config.toml
groups_per_token = 1
init_std_o = 0.0107
beta1 = 0.95
warmup_steps = 200
steps = 4084
Below are experts of layer 8 (counted from 0) of a mixture-of-experts language model. Rows are named router (the router's row for the expert), gate (a neuron's input weights, with its number), up (a neuron's input weights, with its number), down (a neuron's output weights, with its number) and show model dimensions 0-159. Each number is 500 + 25 x the weight over its row's rms, rounded and kept within 0 to 999. Numbers have three digits each.
After each expert's rows: a language model's description of what the expert responds to. This comes from a sample of Wikipedia text that the model never trained on.

# expert 54
router:488461472500452512503459467526480525493486525491493487544488490517509505564561506500491506506493517482503500487470489446483497533480511487482460533507551501442503516542459491518482510457508464462512484556546486477521534498497498504534482530462489467523519496448572515481531480509518503493519468493450472505486517543486530496482534483532504500494456532514524467499508536513493520493500466501490518489514505458485494519515479490462466472478481528504510510521488514482499498511485508
gate19:504448510488477530540492473494489498483486530508483485486467539500503508540555500487484472506479506493474502520477475478498493500466496519509492566480519488508500519484452483479550500499510563519515462497546466508504498499477490484505473500497533536490462456465535508482471478525504488451507531542519488526477548537517443447507496533537492472491535538489467533481517470460505492487457520490491517471451457481506527498484483487478529508498500505509534476516523515500494492487467508
up19:522466488506512528507504487449465449468487500501516511534491452460517514507520481538497480450478510519547481525510480491479469481476520446511493495485525515536512497522503455420498482474507509532435506496437492501533509476518508483546438549479504474529491520493500493482523469543492477468532516501457510537527484494499501470508479507532491517499525491506497489485511496519475513500490518501484505565506493497510500489490512504522466474537489449486521507506503487532481482529522514
down19:496490512493473462524512518535499490506505518462477499540538483457483472497489508525445504502493475514526506521493504442545481462514538538509549490499484492497502476481509502508427496450509511505515552489500504498514547483489503485502501523470512516476488490507497513513487516499492429488520472443470455503528472480492520498467478483478483486533481532473529499447532485512503551500492528503497482481499492468497476523536505510498465560509475486509543470475497454485470515456494503
What it handles: Subject and object pronouns and adverbs in biographical narration: he, him, them, himself, has, also, later, eventually.

# expert 5
router:465491464522447519491470505560491507489511535516497465487503468523511538526521490518508518491469508509524514519500497505512508529453514520513516491463541505506501538502489507509533530494512467506513478536502491476543542552486475541563495468456534490508501520504506518464538444475506505527464500468495507476561557481535480468520504440482512466486482525509505488516506512480519479530495497460468509469509539501476487518520485487506463501489520495492473558520495522513494493503515529
gate6:531510503524472482518471459535530484492493481544515511494499510543464474508494473446491491460546484548451489490478507529497507497497490483509529473524508463517459491509503491512539490485472526467514524492496483447445524518531464475500489526511472486520530521547519471521501454534502496504478519532503488489506458497499503470518518518501509528483511546513475509474517519474484466525450474519469489535449488503503452514528502512468525545504523520511462482536474457468514503511473522
up6:501503487509464494473508530512567547527477473460490513435498499480533525532490482458455548497492509482491455509516506501479512494516553466546516499490478536505497503507513526475500467488504537522507489493510524466524548487529531501490511524478488514499468535478461514543469505493516503516501495530482532498490510481515485522463537450523511516471526513505489445500498469495509501487506533544505492512549494474507502508493502477533484474533494526488566475548449470526488506501486517
down6:492500514452535502498520513504512476503480517494515478519482493491527500485478506522532508532500527492556507515549505518522438465518463539556509492488511518474511536533503505517534514472488513515504534554519553471509502494526472503522529498464514526451519471532476524542496538479472518525494469519472469545483496480511483496515494513482484454501543490514497555490524490488450495508528508507476523519521481481525489446439511519513505492497507504527495476525534490526471476476548517
What it handles: Syllables of romanized Chinese, Korean and Japanese names, plus East Asian country names, such as Huang, Lee Myung-bak, China.

# expert 19
router:453469527502482523480479503493504548518478497527447493502569509539513526496483494492515510502482493511457532514515470479497499475433491505463503516515481495444473489473487526503497516476497483484517494513530478476475486548497490522480506516471490470533536476494513532499495506488463501547465495503522426490502492530495486508532466513477528463473522507481467454510434513539500483444515494483503483514490502490480472479487508489464514441470543504486497506516485524506459481527477505
gate0:484482497469459516528501519516495522463514471478489442553495466487519497529494508508537491501491574490454514485525492525464544523467538526525537477534480484503532544553496536483517524493469485474474477496563488465484552532505498481506472495513461537546538496508469505542489509509489501469454528496464483511523483500515497487485501486555519522514511505553512534529508495486510514483514469509524516526484497505499493513504468505503500524503519514508500510535489494476498546539487496
up0:510476513564447511464515496491502475558470491473510542478489523435487455448492525481490503504481458518522461547488485548508479466537472466483458485475482518514482462509464506501502537519496503509482527473488490513527466500499533496497527519538488507495497499459474493484562460493493488505509498513477562459515478544514488532487478479494497517477522511520517505523505492511528477493454522533508485494490520493498510500519523521495536506489528506480538510481480537509523494460489458
down0:507454490466481473540491466517464519540511497504527564495501494503465495500499431459460459503500468490486517489532511477542491492484510465545518470470515528507492462530490485488494498502525551484521526521485528435494520467481536454502546513487523470497496508494504454488523511527480487503546526491483491497549506506527506513530532493496499499527513502472483474489535521494536503495500457482492460471489531432488527489490505477494484496510535504536530480506510523491490537483527522
What it handles: Opening pieces of split words and names, often de, El, Al, Hal, in words like deer, degrades, and in table names.

# expert 36
router:492467526508454524512520522540498502522487478477502503519544462530506525506553479486481538517503528500532485492509496503458515499491502517482487462469546503496481556503527504507502556509549480448526472454516492500566517499483494535528461505452492507469523465472523479482510445497484510519463528467513501479454509518511508530465529490490473505502501517478472433513500509475495448494503506481512491471491489473509477484516496456492470482479509491530487482492495554482476513471514486
gate1:531508513454484508495509494526486493547496528514493539469491514464488497494518531557491516500541511488484488515492518485486460482536544466538485518519511497517456520492480519506463473515538490473491525499454530524503530479467546536496478499481489518541515501448520582516547500511487527538509459488530489523463548502513540496495501513475472520516466485543496474514465506472502504495500477502484517520513524493526459489496513469510457474496484469547503507501521470518525538536515504
up1:502483522498500474515523475481512473546444498540501515504515516506499481470496493510486486508540487501497522482495491489523525525469460490483501513473533529507484468492435537540475502469504488490517472521493547507501571516488515519502539534533502487499479500536477523501516493509499474553488496539495496513537580476544478454472541540477484518475518549517451476509531494528490499524529485487518512486534517529533495482516535502485531506509497514464497503485463468513509535465482521
down1:495500550496495438488495484520511520496512481502500497529514476520541518478504478452464472502509496504492479497467483519491502502478479525529519497524495493499547475513531486478480525544473539500525528493451555488491507499450464495455476484483500519472521513493498460519495482490494517476515481480489538477488469515503524479477533485480566507508503482532461541499455496499520514535462518510500473462478469516479535529535470474514457450514513546528495487479505487560479478486455479
What it handles: Final letters completing a word, especially g and d (wron-g, wavelen-g-th, Smau-g), plus past participles like taken, used, carried.

# expert 24
router:480493503516432496505502459541498549487493491506522501487522482556556500535521500526495544526482458489536540510481476468501486502503509504525477484486482489454510489507528522517493526490520439498554494495504490499495525505495505532523528523458509487503482514466498493506488478535455540533515448509505513507529530533506527481503550473525530520477450508501491504515517561451462487514548498486514486474503501482449479507493523482473519492483506508510530516506497505514454536476518529
gate1:513475545504501510466529518523533541502476471531519509530505472516526470488514508480492479529487526471506538486462496522463510526524524506467516443523501490485499537451503455476474468518521513511521442516486492493498488509489547487502495454471495455511553485511508494477498488539516515504520493488513480496452485512445528539452492494530514479431489496515491513479496495499479521467478523480497473499495489487491497511529466517482486516470485455499468509464503503523513473497413488
up1:513495497524562486517496514495485517504515504496501479470530501511455493450511503499505535527531533494484471475522523497473490515520507474506478536464517503487508487505488512486510491512523548508414508451492502473502501473517524504501503492496568498460506512493498504507534492499556537523465520548487536511505514458496495512470526464496507499486456557516552503511493485536509484480539499514493512512501497534490551509476499495463505531548513495550511518437530457513499545523509498
down1:508492516509480510509488549462469482465474482541479473515522549501503489524496491512514526530541478508478479558478528487515495477465515542497487485504535455477511494515534498490461489511481462509522516557508500520469500509503536522518510474479497534512497517486460526477517514553510472476545463528485512501551537508532501482497475525520495519487529481525503497490464484494526507504489508466548457535514500548479475496515519454452507532507512507494467493468489438531536502502508541
What it handles: Commas and closing brackets ending names or phrases, as in "Nickname(s):", "(born 8 October 1998)", "Technologies, LLC", plus table pipes.

# expert 38
router:498476482538521499481523474503505520502537551519482472497582513492492509492567496467482503471514494503512492493524529487468494467519536488512484516519517492478474544504515455543504495473487473494509478532582460508514494520493496517502526515494462456530546492505528459502486467473451526511518487492483488495504537495494478470505497466524509497445526529499479494491484506480467490518502495540474456500479498495454499493532517490487475489449556552501493519478509495483476489497483507
gate6:485501466472475498523533505460511482552522489531492506495493488431502491469522510493508500476512487498515519509479501452485469514517517526466554541482507508489476504488527522485511497466473522527571458507513485494490534565547506518477465440454480518539496461476485450478501480459521514520523477478503469515526489484462529491521500490518512510471520547467472518505504536511523515533469509470526450483517485497532524503530480527486485514504496525512494514512482534487499483481497484
up6:510475533506527533494498502484497478511530484457456477464496505493515487493482507545565496500507479529487508543533460517518517512493470474446511466501471488500516512481522547486451527492493505499494520483514521526527492539508508513473473522512465456461495474539511500516544537451478522526452502499477497494486515524505482536485495517473538531520557518532479506467536483507461499515550496496496502510534490474511506543486446537481524484489537516528462518501473524493504526511528474
down6:515494517503512440524543487529458477521493499517470503508519488495548478460490473518507456531483494521488529529517506523516482496504487520510519540514510479512508496507495500478514496476478520506494485502527511491468531543455498507459482516486442537533491514458485488531535491526542487512494546500483521493533500474444516509515482522517536471505516527553480498502466474550491504530516457478470488514489529494543505488566505502513507492522561532488465472462446529506509496472514492
What it handles: Double-consonant pieces and short word starts, such as tt in Tottenham and https, plus break, fall, Nord.

# expert 29
router:440454476511505505448448469481515528530486520525528482533543470500510533500495464474528503480531516503484509482466500488479494522484476510470444489519506493444458510497474464517509527486544480465544510498553485523514513520492516488499485510482497468536525498485537526481499447470496494527521507495509514489509511506501496482484522491500492484488502548454518439515519525531489541494492443462531517545497499501496467514516495501482517485472493519519486506458524542524482465467483509
gate1:463472474487505524473454546506522491519547508509540470494433476491464515516501493525533555506517525495540519488475520455441542475497514509495517518476477480510490487487501498519513489474525502456500507484479495531504505514498457498513513521539516540524483497454503534523422514512495457495516485542516480511527513543479492447504481506489518514477527494447498491553472495489488501523459467509510524490489498503490486505537491519493542528510467498491455507490534496478517490470483511
up1:464506479519513432516532536483516509465507524490512518479474553502512510494513506483514558553499492490533509504473546484511508473480529478490486490510580503511493497531510526483528470504521535476513491531471462505514532538481501468504469489489514499490487484519486438466504479502564522534486511491534529500488504488470457480494557484472485537512518497518517529519432503512500481494521464503509516500517462504467510535501503502484482494494466527460514519515486537509519464511485465
down1:525494477467507510510526466493468472527480550509481508470495444508521507514500459496481501484535455438521515482515539521487468518471506498524510486526474507473489491503496448473536533498489514529458496522469519507550492442529525487493525472482517509509495533479445467501510454494468519505548505510504476457504454525523482485506513520496514520523502534517505550509484487506512552488457493519496521477529519551517464513492528490494452465475500469515495470496492523458500491523506504
What it handles: Words in sports articles and infoboxes, such as football, club, season, pitching, header, Home stadium, plus section equals signs.

# expert 0
router:451509486498488554496506498493501507503499505486503503545533521475486519503504519486514506550489520533503535526492501524505508533488505519509454563510510526505494513468517507528546513514514430481491469508514493488514452515482511442506535538522466511496536480465553505484522482475446520544519491496499507480515529504483452497502506499519516473502480504529501459524504477456478502488462473512440503481483502498508469478508537454486484486484521491530444514521494499517484538501534563
gate1:504466538498477513507490511508519496493530515507524526472465520483511545475515469459496494505517474485501510537492510495525539503472455509508459454492492516540506513509505450534487516469534531458504499537434528446509488491449496459465568495501490473488472501510479513468508532487508489551512543504509473516491498455529516481545498493516565524508458483533511515531484490514503527464488520558498500477532515489509494485496506507487488541483528491536520518483514464513519508500501494
up1:480483503531472521511544467505567456485487513515495514530507492488491487439485481483499453519520483478507532463547454484513529508496543503460494496498516495504575499499515467468511498530499480493502496518533464477516500500499508488479470542522495481535474468499503510483473438534524483465493505546488512477504499460518510488474484530517495518486480532472467467505508531522470519524536480484462512499507493546474550524432513507520492526511473485481523472521478491495518498496468482
down1:470518497488453464476464490519522493489509512434460523495518505483519534534463500496506482513496503447481555476510541455499558503506520511507510473488505512535504517507481539466497512500476450513500519522512511477483522503462511580523493477510498508501526484470495459498492490469545524494465475498528495501482509464480484537503458525490508502494497489466475502489489510471460518503451527512561493468532504480549505534499478505516476485491470526501497517521508473481486531468553492
What it handles: Opening pieces of Latinate words after articles or to, like exp, imp, ass, int, rep (exp-erience, imp-orted, prep-aring).

# expert 31
router:504464494522501508470473490480481510478499509542461479526562506506534546487503480477518495524530507524491528501512477477511484464493495483463465529498523475493510529515487510519529506448519498504529474482540475498530510504549494516491520506482492458519553487480522455479550489480498498534487427494503426490518513511502477511533468482484533493482511500495467473574500506483477468478523510478487435537483511508484502483511524462474496466497497500491491485487501510495434480505502507
gate0:520514501530543515494505499517516494464513487521496463506498507479504546530522515487473519502476520454496517486468517508442506479518465500549511503503482480480457532531504468494491514493549522516542496510488472486521474535504528537495551508499515477481452491477505539535437498497483540529504472536481511472478506469503462471487496507531471527493506519540509509534478539507498492455506492510548497522478459513536512533469522550520514569498534539512486508472494521519496486503487465
up0:455532509500484499513525492541493518483457515515524529492425469457503509467500498549499480519532505521465507483474533516480542565534521476515515494522505516493481449490513499495440483484491546477484526507507472473484554529480524507498512471504517483479536517503491512538534474471541479530473477489523490478476516456499444486513498499452537476501527495526483493512522451501482501485511526487516521462493474468526482497499453506489480466492518517513505499464494518491543489491490487
down0:531482489450469468511519496510500533503504479498530497517510476492489484454517524486474474523460483526494541524477451475510467498518520468456473473509457550492520503466479435474473535529523533450462499488477473456493475513491484495485444473490508497464488463462506436537492478474486456500496509503517517525517513468496480496541492483524499514519510509475498521518508483499473528532492490492506470467521487484487473463488519507476468482445500492509460489526512498450497504491511533
What it handles: First pieces of proper names split into subwords, such as Hal in Abu Halaweh, Sher in Sherwood, Gra in Grace.

# expert 41
router:498519504478469533482491470512501526509553514514544464485505492555542499493528453491492488503443503513509523482473483493498472521475498531473495474458505506466490502484538504519507546484487455524509492474498478525496537512502480500542505479450535522516520498470517511477523481531501508542461451500512493475540534533491520541492509475506492472509489548497484491521478513444491522504527511496519512495453507488454478506484553475512487446515528499514501497537486514491448521477555519
gate4:466500520495495481467486476520524440523475486504472486505506505494538495474514485458514531498480502497515531526478481482453497505552469496488504485466513499439482459530522513491535517487489479489531504504499467471527487504450501465464462533477499526493503510518465485445480457537520457519515452548493487490521489483519491495496482508496517486499532488486459506479483525441520545472501508465470513498463469506501473483482512465529447480483466528525472514468520543504526496530493511
up4:481536486464495488474512497518526494498541443503520522487502503524519490483520497468522498506476472499506493483487502487455532507517496454503544514481466512478473469506528537487520513503514486484526492454470494516478471525478520525511502497516545518440512510508504495509505529515521500546497495520466510504557491519509476497556462539522494488484493511535488514485505591496482529516511524507502520503448466513567511514450504535500505461488486482539476504512494533501483449534529538
down4:527499535439514480484468518502486517474536513481498507538518501530519564507503504497476508481519492459535505500488524477533475517443542501529524525520517478505521496528473465513446488448483533508501470520523468496470499460552496533511488517561493494509536522491502495494516490501487470489493536486517523495453511507493501479481501494509525505453519526508517552465522529507522507511535494503472482486473527528512518475456467513488491509527518508454546488510475497517447449477483487
What it handles: Three-letter country codes in sports tables like FRA, GER, BUL, plus final pieces of names and words, such as Camambugan.